Experts of a small language model.
Size: vocabulary 13098, 27.8M parameters.
Experts: 6 picks a token, a softmax router.
Training: 503M tokens, 10495 steps.
Below are experts of layer 4 (counted from 0) of a mixture-of-experts language model. Rows are named router (the router's row for the expert), gate (a neuron's input weights, with its number), up (a neuron's input weights, with its number), down (a neuron's output weights, with its number) and show model dimensions 0-223. Each number is 128 + 32 x the weight over its row's rms, rounded and kept within 0 to 255. Numbers have three digits each.
After each expert's rows: a language model's description of what the expert responds to. This comes from a sample of Wikipedia text that the model never trained on.

# expert 21
router:168165076095132149114081128116134057171103152076094120154095106158112186166135087128164185118089132103123107107098163129154134132135110155125202147193136165156125112145125133187150114141101197139176100138215173092136146153092112128141105125145067141154148136121160141163097153113155157108122106119155115150058109105187120132161128121098112097151145122114136117145074124062154147123130145135105114157160128137143085101137166129157053130119129061113160143085158095144140182085109110122111178168143123100100102052145136132122105204151137157197125130130172125106099122150089134103125105135114056101140135071071211123151063116162153148172115174182120139032169145120090098142119
gate0:164161165138110164126130170180125167136197171098115136153124164120167165152151141091136150090175080078085099134082149185113113170133175109096089100109118125119137143097124123170172141173148186164121101119111129133095186109078150143119145115147154154114154095137153170117174135171085165118111128121115101107110134164108132092191095132138135136083130065085110084135092121183133146144092142109141137169102153135105129161084179143128172139173129156132120108114139085132159131179166100152033050052173147125079088077148129166184169131088145139075113124185110065094157123145087132138133119196102122121107124152140114145133175088136112114127127125064118070141110033099154180082087
up0:156120126084099160107082150133142106111128181109096090151108174054153168104121089189150155129105132081124146113146065105078166171164138103129148173080084057117099138128104169166179092123152200132133135108168189166113146179093152127131093121153104124150128136092039169156146108143147156112129108150131105138111182094147077047161073109119058159104138119127059112132147094120143125101111113180143110143134146102086105125118143105119079125116168168106166089183108143129162131106122081124111144083134156104083145101134098176168166166200090138100106130113151086139091146104133106110054148128128109120126170112145146154213134126146132083132069089134125082108191137067131119078095
down0:132143123139158143077123124127165151087173145126074124083098161109179107168115136152144161073143162117097181151153172137051094130150135118135112136123192133074089109191089068145158140113149136117128139130139189128154100103120107159074074130087103128158086123121105126102162160132111116180102065191082113151131156116069165077187155158122114112100151156075181131175145146107171116133095182097117123111115174139128125187162168089150062136175184177133154137125143114139135141115182091152128140102083092098075091156122113161143109190091121125086131168118095146154083100162103142153133127222115105139137117055112130139094148121114200104127079165156105093104096119082186150148094
gate1:076163114154162167169121125159060186127117215072112141154145119151100130138142112083104121194112081093075110155086146098160106146121164079144197103137176178149139142159147118104129119146073175121125108109087137109165163118158117112128090166106127096142096144166152078123146150174166131087110105117095081195106131138129130154218137103109106140111123162102139143141147098061206144135126128097079104128159177041123125152118061166165137124160162091121088089159124126085093162131121105103123142122054168129124093140157113132195174138124111182128101134148129170126142074138118114105122112117054139082134117076164177168161137136122106113115171121152158148153188053159127127093116
up1:134118147102156080102141108130166098123134077166143092146133130150162105118103108149119145133145084149123147149146136147131181106141115128166117126154067082164143156072061156099155172099138081176116169136180130108172161122122058058102136128148126107150102091058117168111138135090043165146130115122158202115187116110130102091071101168137169145113113076153090142120108150188130131137189135152124143098155089145183081127089160077117164083090133150072138123139154133132112112084132117145151100120174110115146131121061060192106142125113177091127250132111134120110158127075176108102156100072147112143139155169128101090080129209122144106121134092117139183127112192125149097135142
down1:122104197098108040075109140128162070117111129114115103139148072140135126147073090119088106106119151156112135166149157112100129115146132152100097136096144093120149147097110098153148142117126114108146149129167114141083146143046124028156138143079125158094112092145139155141123128171148149121137102119141114116089117100090149107154155083091132149172141071140150131138135088181142092096172184180086132160129177122159131047126084152139120111086184117179112073130157146114137104153095158139158084139159134173186086160153122182094085113215123151097161128137136064097137224165150142071130125122146166147197180143054153128155151140051085124135120087118162110112090158129111123098156
gate2:186177140102166165161125122129125103099162156087164119121055130243142119127150122140089084164102129097110121101098143157088154177208125128121116109168192078144084166129080141146100145149163151096174114151179141105161119169135056118090094095113147129066140115108137094123134105113134219167126108220165123133144178139143141110164130130198139093174160162147198197127128110119126125146125082147138145134108083123111079098141146152177096123145146112137111068141114097123132102107126141160148137136145097102148118119111073134098142158131064177161142172157135187133155147058182116103121093148080120138197142076138157175126130096147108109118105134140104110119102122129156073179157
up2:134190094105141083112130105117191094177088161134091124155107152122119124120151101125139074114150109104081132109059151133099130045168150104130142158152112120143114069111051169125165188126139153117137124146158174112170133168122148116108131073124121137156219131150185113111137195096164094159159155135171161084116092115113090116171166131137110132120120117151152165136055123087118155163166106113128132161105105146137080103086166123148134134126152096104113095092140066177169120157202128152117158147152133086146079063143143134078164159175122112131105206088152139083116112107146217044154115095083110153140174065143150139085127131108181137107127140153136123112063129160098084154118
down2:149127174122176148129130123099098093116133164110157188098095100119121124128087198143113177125171103128161169066175119137137122154138116156111126109140156098129124080088117081126165096181090096147048086143085112113127106108141159112078136120170134152126095153135114147129161119146132133130122126114109150129152138134149122113095131164049118113066161107159112203155110120097053127121139105182127144106101146054139055078110053150136164160116140092134121152098142112059114172150076180138113121126098119184138098123126127149115123060110175078103137156140129150131081191109100055139138132116174171077120134106154108102161102093131036141158206076094183075129141097137070105113086
Description: Verb stems, table positions

# expert 8
router:138123121083111114163111121117196169152104133122212147124140147080107128139171200111117100130104143151135095161130137090187083097120046122139132117169102118078134108078124138153115130118129114114202135128161085103072061055102062065140108146103169108112112116100110087099135100168109173150126149148104111132137150125125158110099158119105196076055089134182147187129154159140126154102106141072162133163160163159144147146112117134080133103159141112091150177161129043133124167122115169107114142165138116134076103158130122147104126092081121166165198158126060111142170128146074124072139089130119129150083118190093094067127073157089169092156112092139133137168100147096139094142172
gate0:091152166158096110111164176142192111138145096090151093165124119158136174119149149087084210126143156103154095125123162149117163140148102145187202069143149131145151144134153099131125193121059094084140154146054135099146126064131124119147189122128141111084118108127185116105094147117174160162104125097143119112139180147171084135152159141085165117091143164127080168182161133112059151136152102122105115158145097165109056160132091135104116133158085085137097180136104150126103150147109149164133107144165088105136125122094114114187168091093122139105152160158130106144158175110127029131170156197111115085097177138094124119165098155174135202132115123123058141152132178109105058093093
up0:112099073180100078118163161091076126128135148190172180124135136070146125135112126129049155133117145092181081120155139173113143071155088081143121095121174102098141149068156165151030165116149100081110134117164148125089159106139140084170148110118143084113114092134115094143158106151100121122079066133147195106130145118055074136106108140130133205087161132125127169115164143111112102130154111150067167159133102148081160062071116157151082138109127105112119154142118140182150123090117129134117141159115106142080210080131167143157119122071131131151172101192151174137118117185118142145092140138096112149114128090138104132189142143171151179136134113089110177191071161124174105100129
down0:091079126193130069062149064135153139137102143201102181118132159056128107154149117163105167146126144074129166151134121117145133180135120152116069118126108129129099085127179110085125108114130112104059152184118154129108131121134123127125089060102105133124110118100123130134118134165110085081101125190127129140121104146104080119144102177124149155115143110065091146178175115137127144162096161186121112143224097099080081136138141154130085137098092117091148121165091159129135102118118108153143161090087177043104154155090140120156200141150127111128087136197100132084091071058165108105140115148123180069121087169117180115172086120123102111083140073052117098095153153096129142101103
gate1:121187103132094077155187178147127149117116132116175156123134153129201113132111121128107091109162157112094110181140098188083162121102112127154131125093133121078143203074175129146139146135206144154158205115161124126139115112104113104125097108152147119112070130184145147128110159071117144121175098179123174062175150121142094193097144111110168184106153187186176176119157205130151105131117156162089151100119094145133114143107111114129125078084193084145116118122117099143135105149121111119145140222174140138121105108076110135082164118081142159119167099120126092105143092150151090122105135133127120113121071138086125077183148137086171130190150126093100168160094053161063163121102
up1:110121134170121110112097161085118077136173138107084101147107122119181121166082153140168211047156129142165156188126125181149108117131165155117141167130104122112185078176148119107120133161111097106089109095146131126143101142161135125087140077099130169129149141162134079082062142092097111129157114067120190108165144087168177171146187109092173145122126094113126161129135105176135125098072057123141138157111147186168107189140114211135157159118165099135125138140147199161162126129101085160111124138186181128190127099068154121182203175101141107126122121095106065175100125098118103124152121142155131046161175089131121154125115090112166156124103143169132159103148095123118147095095
down1:168142125102088118088099113152094151071100138073101086115134107126157152116088181102092094109132099137147104119095163135118149136182199125114139168145108195139099181155146156087103121156127100099138130093121148141088094147072126118176105163080111146108067076138134131148172058158109091055146077082075164105154112071110102125132135130156166170088142157198132149107128150146137150123129136139139129118143194168103187119061139158146087177119157079072145161089164065103112116141158140170093176135135120062150141182130074183105145135121154103164125136107210075115168094140158158150151132144144143096146127071103105103169170085080109103093118069149089175124126117126126078116145
gate2:119134063118079106115086182119071083170149109125159120129156093152145150128129154063148101155089112121103089118098098118090072108136168145089124154153123123104139137093114090126082122150085122161173148105155142142116116135119135109142057076190138134119157152120186154156113142133113150120102110102127056089202177157150142072050121149101156116163082125118172201097104114147180172107041097157124173155072142110164124147097082180072116119092108093116146196108106134146115142159149126088122207097118135113153137106102104032111144133136152149134133123150133165178141148085100159097169141138112153090210152090106122145127149119126113117078114109078164155092145141162130171170186
up2:181016106154089095167116187203127184144107094117147128064131146111119104142181181137166115149126095170121086126113103129159099097113086084131148138101080110098119123097103171128193169154151120141135121052161132133092108099157141066192049124154058074141154130122132183151120089153125125136146142071108116134086143109139152096068149100139155105123133115172166229134071157112196132114124129165133143161138113130182125096114108134139107136174129093122172124116123134131118145166099165144059132135125131106123099148082112125102126137117115123146164173124077109089117124093092147095179105119096117164175146192125054103133099136169110152143143084144137156146114074088135166098176
down2:115156109156110170172163163086142107152153146077135167132104100140117157114152133082155079161158138189180089068136094137100092086167097090102077242162130196108130117130105116127162147143063101103096117119091125159121129179168106088067140121115108094092123171069155128176108151093162118101158115101090163169130156159102138094121100083098137140142162163151087091122133120114143123167123091097155176108156114112138069120127118091113127110085081155118138141128143122166142072124111090140054181111126192161125148171066054098137172105164076125136111196108150109145112144117123177205092155144139174112134130123095084128063125163136153179095097162095149143156102105176128137149129
Description: Numbers and ordinals

# expert 40
router:126110116164139098094106069099128175127102110135099157119124089126123075094103149157117113049173165159233101138117155134138126159141148164105153135126103094087125155127206130153112115154123092176153177094161139115130101162150171104139191105062121113074131080177117149097123128082123137097104158165146189146163143135126170127118155112135071115142098139130157110168148138186053190142103172117145123091171125109171083149116138112109137134111136097131127114131126076164088108167126116120126060086148158147086094120069132164141125192151153152075147165075140137124096105138141183044122225122092122140085082098132164120185129145130191140124143124131164107096133174117138160152052
gate0:149172154123149088038159062131068102074125148112125192106175139096103077135138073133075134081123172133126144084135155137138103146075158121132080125122112172162109141137111129118073121154166141156151116060179141108162130123111174134121185093117149132091099138150133205154162092169172150038114132163144155114118091144136167138160128127147133123094123100140125167118141074136124109129109147112116163158079194120113119155090129146121136165110122101119180170109110095214155190137202138121164107123135186129123122163143191104117143139158151192126118171132120138177177125103173115110131218114084165135157108095155098151147180094103169113165165142128122195149124141119127207113101
up0:163114148149117151109089141101099140153148080102107117125175107106137130135116110174123092102124181154172155135123180128136167127058143109102119073178147141129138124156122146137135160109121124099162075135131158189178122096099158161143142115144107156113152077134118183135069091129156189027137093108099215150157092121088111181125083170120121140091099144089080104125081152136100097159127126118096165121110120095146168143186185107146144119089117137164148141096155128090201127137187131117093147090139172110103093118104158178160081169123116117075122113118028161088170163160183145122178195166131092082064046155150134134142161086084130106136154161149138119145096081138115141146153
down0:121113143112133111148141207119112141091143082117141102139104107124150198161093174110149128160146129109115121134174150145161105086136095198069100121144141146128140081155206107137084121149119088062117177105119091145179048135097113114117064139149086148148144163160131112161115145116115079166103100117145080105069173097079108077101077123130181160140101133122061160134149107169172124111146111163140159113106163116187171115135134166079092150068183086091148113114111093152112143109119152150148146127134069157146192103059128165192151106116131110159127135176161095131092141090101107138110103118146091117189107072129118099078150179112142110130099113153090095038150143191181144145103
gate1:118079101114144055102080101135106129165173125073081167079132148089097113132073111145115129087079124138173177185103122129136125128124138123128135119150114146148092109190208106098124156203104144112215107149148139103174166171081145103090127095141139088076136150121178166105114127116106169126125165172090169125149114158166099124123139134094137089114146045170133149138132090107110130119094053165129103122111082148149097093144087070074125141150133056149125134116094084121150093167050134085084133121118160144122147120092180141186119163157074109143133087132124116105153117120114167109193123154099085105122110051157124122166081166117150121127103124134152119087086069101180186086136
up1:117125086064117191071136142069153118131120110115162121115115190139145103134093139140111128149148093105108145154119123081130136120156114121131165122147183057117156134158155122103116068117086080108113117117135113041124130152121128170114081102142077095113103159144101138139124125172126100013113072156183152139159116133075083162155109159150148098088087164154149118094126151147128161111086111077158124112181093173100140148148120175137073096127104138158161118097159190163152162158122124144043111123111071164130127122116170121187115101179128144140163122100122122141071112214147157096160128164106088100162218121156107151162104120153129129104127132092150078108075112116085227141113
down1:097107132141115064108120170179126125110165131169050141132150152122133117120155095142126166074103157122181142168069141169104133147097128137134148136089150116133131201164107143109093187129143138165114096142156123178149142149110125092142184130126143115108144116175073150098157106121081205069180147109089083126099130140114146106094143134203101097077107161131098142138097097140127111117187168146124107133130145169139097063121141132116144135117109068106120177076109103063120110125183095118180096096145176185132059155171108152075087195179178121143117115110154118108181161087177159163113136165137116138080154102072150138114075223150140135093112164125138161105131058099107135158165
gate2:131109136179116103132128126127189115150102141107133118116144106111144132140111159104083155189168059173134116105097086213147057195124130160137189142084112109078130134095163134059164180113046132098079134104165139132137105125153130093137197117154176092071168073058130178102130099126093140163127149170126146180117124134198151143085146127140070095134085198130124140143123159166121116133088136145139159158153079146085137134088159083084161103159165106083157130203126154161062122146090141095119114155108101086080155083123135126171134124152140156137097065145180127132110117136121181148112174108151150160116103209104111148193118123167144135164114145140118105146132141151156135103169
up2:110140103117172134170151097145159133114136092153202116171192146077116139132099106088062111174104153183139132113121126117059108157125148133134123145137095107111132139085148094126196213129176159158115178136131111094094143145128188088125149161106175153121136183093182115122131128128084144138192140222115115101174148176128134121159065115079091106159062099111099101141153169100172078154111131133117117134109118139128170154175156081126139076056132170109156137094084110072073124157150150123075067187195117129138169136129142151139141148147128124100107158129139098159098112164129098125141172093123079169086189112116120173140123167142136065115084104122085159110108152124118146084190
down2:139084088133095183109107119073136085157075144148113098105152138075124103138077109139130111204077122146158086130119128155150169129083158125132094155111110108169106196141140110106184138070080133146181168153076166079094143146159108125138183137078137154174123132148164102153119130099156093187190173149114159073159084123147134119201079143125121081102104134104143168130142116111096169133153115116179140146093142142156155152106189162130140099127189123165120072122132163155111163154141185139220066203152107160079106148131143119129130124121102100085106156156112097143165115142115125072156042152135087131125124083113152109177146112162139163105111051133162144079123180106094153103141
Description: Mid-word syllables

# expert 62
router:148070139124127110131168150108184105128115123128111082106087126113134082118115143145129153111185146119125121099129103103145066182167125103063117102154111084123095129079127061138098121115081167133099078102099168133167158139143153121113145143135146162145112142078122108101098081137121080092162111124173108181102147133073149139169117128135099167097107110116088097132067042159119110122120139115174095164137125121105118166153176157098192119060108084129148113113165141132154116070042116124140140111156047138137110094151151125160104127130156173089149068121111107240055088123102077117121107116214179130069135103182107118087148111132136076086158084173106093119147092153113165150094
gate0:139138151098143132118179178095136158102135098137154137111083083136117132213109161138132108117140156084107078177062122160148120174158109081113159096140151095087131036134176154089125098139166105126156143121085159110134227141117105168128176150132152115107072133065128115051112124123150170145131147106139108125095062116084146091112107196098111155122068147145139162144130128184130095096153156204122153177137085155070089171108145143154145153112126091157086128118170106125118074080062114142090107149143113121114183100120119132114071101097092127121126097073127174143121105089139132142180130130167136090077109141048075083166150138206111138165161101136112136142151115159138116133081
up0:190153170088166156122099192221159122127160160079178118153136148126094138122094176082130160148139163116106190164167077127149168147110147159109086106173119131148154192103116127088159096153161144086147107105048124138133140107122145136119162172104170137109163131157099173081106090104123098183149146148074131095112093066058130075130093142155117142155065151090102134137118151118132178085146167128104106187097152138176117119155137193095094120146172111133123125144140141157154091105089063138103106137130145130159138064117106151180122123104118148089117101143048122099144164145108120153168107095185167169137116163148092145140118186210129060124088097143139057098101140156140136134127
down0:114104071113111100129153172080098118049108119147147112130081132119094184102097154204110157150110121082119129168136134129167109131127184143123143118154117136136128124116088066125125065154180133130152109153156069180126119153127096124104141089096135097116155155195126144160060189074150090108096162116110093115179142108101159116104095122141170117105124124117116154103113110090153176139127108107175164091129077117146168140185094097196159124093130152084209115159091108107181174142174114130160110096129095255132146127193121180106114169126171131134134091108142112169149165177125126160069157104131103143123149148184150104130140175124170128147160133131132114107147181103133155159095
gate1:054108127119103069196124083141107113091110120077168090114154151103152035105148176133127113146158149116120091107113140143139093143108147111164136151106071165105163180120150118085101148072158100156132164100153116217121170120133103095108117174128201088112182112143108129134144182055107158111101139146089162156216108097135078160120132125117169176103182103104119168140164135124122107166134157177180138121078095107187199184129094116132115062143203191094114073120116152112129188171121121115128103159138099146140115157148164103110103138144103125134134138174123121065123134146125086120135164056113119104153106139152152112115110164135046087168146133158114137151127128112124150152175
up1:110080120140150148109078103117108133092129120083110172043152146084130144153191082112078106167181169151112110119128117096127124168065142079143143109107102076096125133117102143071135066093147109104142131120119098166070126162130177087140062158126133160140176100104068147033115151086170103111148158198112154175166178121147108125066165156081172135123153170136138120091131110072102092175116164100143136176139117097146166146156122170060153092172115096103128151101148118099112131159076092168153112145116146118101181114141177168126103116140132110144165131077070127152155119189074085107146115152130134102070140092137091135160140117074091116120101154108138138186171148105146181138175
down1:175170110148090094146164147135112114134058108113104136120104116116136122121097125133151145135112136157116147096178079098152074099056158153120133084095119134142151205116171137121191158100142145187138127144097149181149098187134151113143188079142152128121132078089163118145127071122112085125151150126121123141129094113058081116140142124135077104136118037106107061133150071142071149111159139119112109166082085101084109168183175112125099118080178134094090170134124160138154119108078103117151079159148090155198115112162178163144142172126112158087135159114203116087154103068110153096087180178110120076121107141208164113099118099108061132149094133157085134109150128077094113108156
gate2:033096095041173096127107119176149140053124169144101124137146122133153079081092086163160118157187149133096192208157215142174138131167119107120117128120131167116105154153128054135150090149125131133095111143112119162122150132126107149207132116098216127092147118124092161179153091146173077133138135092079185162158147216148129118116121097143099125192213130113100098117153118120120095117126102148130127117161071147156119109137119143158134100148097117129104135115073128150121151112123093155136104193102145134146130123106091082158148104120108139127147106104098166130130166126126051155155157128152155161157114157148096155201147170102107148081124179129139108144081115150194180115122
up2:127103096095158096124152174165160130161110148146073120063144133104124082145172177204103137104157111111130118124142088111150099130103107095147184144134159087146154155126164122096114157093155130164100097158098148124107129101079123146136141105070092155155089129142137133143109082164107110135128103135077116177161160172198131110121190149121131075095150130156138121089113094109103110122094179117116110185107120105122135124127176148085112113113133080189051147153084184176199190161071107122127126083098108111182113102095166054136162184185137129160120097085090092171115116149128148123130177128065134142099138148112102140140146153086141062090087167089085077134044114124166160090064
down2:114079191146128137065135127121124123124123112146150113126065109084132153152102094129058130112149183203103074129248106176213129110170156113128055126120121147094134152144177125110128092151125133150172172144114103124130066144110095118145127127139148130158201103096116126115091091171159068172104102153146096180118140185148149137136137122071135150097126097151121197114120131163075129141065053119095142115145104126162065142104146119071103091146150086170173144085153148094125076108131107131116151169122118152199087076096101109170140154127129159113140102103126139138125185146113107159105161147142135108124076125134110084143132121144055132048151129093104130151120102153191131097104
Description: Role and institution nouns

# expert 44
router:159134067152138150128112177119127116114136093141086170107146188164200124169137134090151127178143129174159136145172126117144123077113075121110109137067127099125129119041122194132145106096130104064054122117120105145087061077130162139125147166125150062118114095111123204079128074135117133149138157126112122118153121069125081117109107123127151143130174126092138085140116143096098106079124056174097182158065088148079194126097189139170165130091169140131100172115155165072098163078123108111105154131087069149126154093152164118160148083154083121112113196173159065116124096135132130168145092144146110154133110100131097131144123126112095160076145125092087115201089110095134088153145
gate0:129097210142082146121079161131119103153174097151105087180133075174157120135119178105146132139142111156092165131159160107081168146111157126117155146114140151154063136128157153087195202107116123091087129083120123130139176120146108118127135170133148134097115099096179159133132116122129138136111068070117189105093092090103151037049105148151046157149150087123087136060140136132145117126115109163141170145105176095128081093087108126127184189123059074149173142138077141125150143141167119162101091109069129110152112108112136107186160126183093116102070147187159080093136171133152122150129120140149119141161170134116130166093154099148137144086143132123050098165134079178116157092124
up0:136130113059186169147138156155087093107112093135090105108110119117166104104173180092168093130145111143125097127167103162087190140117113109146132075096131145143105144105152172086132121088149129064061158120158162117149125109143070100115094107122142071129102146070097083160139094193109152123105095196111151091101127160105131085149100180138153120163120179111128098052183138169139095054125142115141185145128138132115137101104140144120117180168138154160109102139124100161123127098106117121169102134134110143148107108171038077152174083142160119130122082212170097145104122174111127150105082130132137095188179124161096136209105068176115174167060140134113077130084144099101106117165
down0:197123140099163173147123171143064104104139180115072108138093111164079116151185118112104138175090123147145094167137080173084075163125155139159122147119114159172118165123095088119215120151100091111098182134068115098113126127114100151079136131140097124151122103145134141151142214101087137110120131040162157107123104146134118142112109103145172092110218100083107088085176135100087086139123124130119107136131158166164161135140181130125115135127133190093100197121152128159070149132186150123131122117147138078152156118171119200146113117107155100060156179108169128088110132112157199104202117111111110090161069132157143109106150106130097169082146117129068160087119127195109119116119
gate1:149131070133147110080108203144179170142184139102112117133182149159150145166136126115139164183146101093086191116102093176111080127125113084127201140094116134072125118132111127152111086093087136097094223162095122164066093154156132105134140139108117089148052138117154142140186126131206137147127071191134092115084150103115110096107122122147167103125104122154133139136171103144154105169154136137186164153140092145137163044053119091193180139157095138178149099138087123123165170157129172149055205124134124087154082138159134129159149151186116102164062131147110123115111125140135110104154121153133157140089093147152124158121133124129078163106133176156114055146105146120128119171111
up1:127118111120133212139183179133117165130186103131139080159085162127090110109194159153107115112135129151121157132114164184127078180127091144155075046081128138123141076163117136156116096096122125125080129107084155137082082137063122098147073103181153074159193175117155090142088143166171117141059148142111157121101124136145106166123127117135119140094155160152106113113101115118125178111156163110141119119091117103126085163152085165059112150142099078173118076148100134115151064168103097094182165136085114137172130056121141154091089157070126136137091134106115127134114148136104132041142159146122066114184118083093064074093119132171064115113115092125148136116173098186121130126118
down1:199092089142143115098092153110135144140183110068128109155209094121081152116111093111123121132095162113070129108116155057126078094097154138166087161081070192164132159123164147117122100171185128169093155119099084173088129074162133083179169099146159128142105220141116080141144150126111139107086096100110111122118148133141148045103134121162149084134143105140168179171155102092176052146097126107116123121129107111158094092170160139137132157176153125185149094145066082149107169163140130115151127130088148092120132120129110121142092227150115146123132113099175201131131131106120144163213101178104113084102128123135127125133132156109150107159138089180097136159184103107155092131139
gate2:119106110138147124159069130104172176112182146184167179111136142143154062102061142172090085097186148109164177129113147161139115101102144149113147163114165102062117126089154130131155160124106122149125160139144186108077141108136094169093121194130162090072085101072133087173176157071146093150109169177135164175175087145107092116165125209160167120148119089165169182064183122154136078136140113090106135134123064067092113144146092145141103122083172164089119148108081090116159149129138141180152070118121159094131168101089069152180125133128107094147125143149103138093099169126089080116141146109166132146145125152139130086188096089135087142157146083071110125149103126159137093113132
up2:122111090134091102133123136147146169156152111140088140151148087180090112096095156141104087105200155076118132088144135168159133176122186075215142190139161104158173129152128146097138118154119139164126076155141085145069135133176094131092178095116176145113119077135131147148170145113157075161133129195121106157161058147116103194089154078089137146097082184129158096149121095140109069134141180101108134155078154151160154129130177128114145172115192110115116095137030143140201138118160135114123087129114099140082139131102120105158068153150081090168175143119105149128162109084162172149093148069122162152117097121131155205060144123097145115127119086141146137133163100129115189103130
down2:184129107084162102134090068084086132135136123108112090067169142123151125111160173158107104118171109104166061143118097137102118122045135148097099181125110101061109131154147127141117125152124134086117124163108132142125106118108110120068118138165143161149115114173160113120136110093136093149053125086135156165152100158136086138144080126100080114085120118090158081148151080155132067096108136208128146127084151138155114164119158144070096139179080185156076162140108111146118172194209106139099108134125116105143086175138056191052162135098067124111136132129129122142155156129079167154125067166155126136150122147169125202087151080129158134151119104186191125123133097096116097117195
Description: Section headings, mid-word fragments

# expert 59
router:142193064141135057118120126082108126154155086104137169082113169159146166141151110153139150137109140113116137137121088081191125131109101097092152102101172115127104113178068181112161155127101088121089129120145117083119118134105149116094081120178088093150114129116114123163115067136123104145173109113102115159129128078107110065123138169121125134128149120113069133070105132072134193117141132124123140205111115106126135118131100127137125089122131078154126084089076112097126057122109042130115148150108100121156126068135210092149137107161118185159107117138088169173111116206116101172147129246145128080105189129138113142111145080074118130116095119141127120201152044169076114099138
gate0:165141096170086148143085106148091145128188109138114145115098091172109094142148124141140134113135120117153183082090183140138153176159051117153130152088168140099137104125144151148163123157078136089078111122192139160141182113121084113169132152145162121130107142123158200170076134115182129117160131115118135186141148095125065161156104156099059179108073134159136161135080088128115106172121089136139114144129173145158152116163089129125120135067065113180143154119149071097166102131151132129079168106063095100130128048126170168164061147178152163128107085209150122116132127139125076109155182154099161127118165151085146102132097132122079159156185118162164142075197096154073124135101
up0:170172090115122149094100141136164104068072092121138132115114111154199143155149092079130045116089151068177098144136170173053111141141164055143123092126134122118104093170118147159161129162164101128114129104127127088220122131110106171138169150134091149127116089170067125122188094090086110139103127110168116104119151115124147149095120135131148187075105170110182174160114098168151132174084077109106119137127063121127104092122110084099108091147109138091102153123117178132110082165134093097160109193171152121123153134146127097110129133128125168217116145155120104146084162153087126108138182129064160135131116130141118054100116182114088155102091188133112133157065121158131172196119
down0:112130165150152102039161190144131138127149092083165115232098166201178125172115153118149160092110185110188166161133132105129126114162143091109103124185124101097087118093114125139133120128137102109055090167121116147133122224139116146132092090123113094159126135096167145124135105156178074139109157157169122162129121148133121094093134147072109096144160107132134146061092094120105127125085111166083123150158179158169096161149132168184116147117136112150180106149118119189177105144082154156130157156069123116090158090106122135155069178164157128069180123088120165090126117143127107146098119070152156112129070138116123137119125144120099158090229106161152088138119157089110140183174
gate1:088066097108129137168090094157132076062159132153111103084131099085116153164165093119143122126139103127119141126126058146187132168151100099156115149097177101150154124153158121113114185118144109140109136120110149084098158187129065108114133075194099090105092061090115125156142130162131059117092152165149136116104156082129107117137092119138174114158135049098108139158121112111152079088146114195182151164138120149142107135191114197152146151171196072155169157106084126130077085154093085214119175088118149080146135131143138101165162122068091091083114082137112128143111178108118096092104101123179108094163137111091137178133080111119155079168114174139121138161123124166126157068116
up1:126110160108049136107106107146094115151105104120123137057079071190155129165170160136098129076153147174091066149144087150180136110155105115138056042119147097121145171145129094140142130127138115102151140095103129125151115101126074176121106126192136105145122063140142112181083083141154110130142138150131023187093153120127134079176145103126106109084083130154157131159137099166123138116161121094117098137100080138160126141143134099133136125140138078109065145090108158100114082171074097137081107115172169078213156131133117153061131127067138043136179058146102138140044159150132125108112141082154146139133124092079127125124127161090132123116092100102111121157112064137111128121107
down1:078091178143093152121173078114073135138051133140137129151089090088137111160132133131151140063179118218142106180121101128096177114154087112151146115150116194099116126156161091108199116105085085127169164118129136103095138120118104132103123161101099110144171144102117152076107072095131095122052153151155092130106107111048104148112164074119098142107103137125144139116158122107070120147200094085104137126083149154148122117161167083146148168151111051116144179058142127201187090158132113170099126093101186136181116168123145127162144170157125099139162129092086106139109118183137124145129129091159116080105107151131167126139149136116189126201087126165111142092048155135135106138119
gate2:176108109158126097145137096146140131188106134102094109144200093126126088071142097130084137124100175110182077204143104115116131133162201122108105101125133192124141149217166106171143091141076180133131159117145092118089168111157107137090105126191076110131201138171157127136099084129139141083142140162083110135158162161127103137138128161150129112116095125127086156183076144170148156159180113153173082143177146193132102190081162121105082174062097109102138073092077159169106095124118152135157112135131163148092133157142147132071173093134070115060122169118164103162084122120105108154130124128117159105154144093164114195147126153125148184113117147090142120076121098157195128113109
up2:134169131106146102063132098144170072118096185100135137113105161128086146098131115087143158055118128187095119102151157150137126130096066188089119137147138086184117124099128097164119152137110147141135084154180186114171178136159103074137157182114175122151151186132167145169160116117108074057137165115160096135092134119090150170131093156211117138178119098127097149155117073150114143118126153124115089148118102120104178117070172079164128095198098101129099155081170108109138131149094170115055087130141126106100118126129152117091115161072148142121144147151119104096123135184117145124076057150159138150104121128137096095154182069124119084095075089100157156054187162078166096141148
down2:111128091159174079136104144116147110126162162142188146121116092152130128096112079142091123072153140088085117185181149158105109116175117104136132119123088156107155107158110157091148166091138139075100158137169120115146124098082104143146110079111165155110099121188172091082150167215131142160090158101141125166144171166124106104120170132099121149155116139133142205146068182130173167138092108101119108124109143145101070126163139133102178127166117136157122153143091080041159059126139165100123127148173145172114126126064125163167168216040106185096101122142079120107127144149098125148123066139075101166161100159107181093103162132145162092122147111125155059146091188149149096134150
Description: Conjunctions and policy vocabulary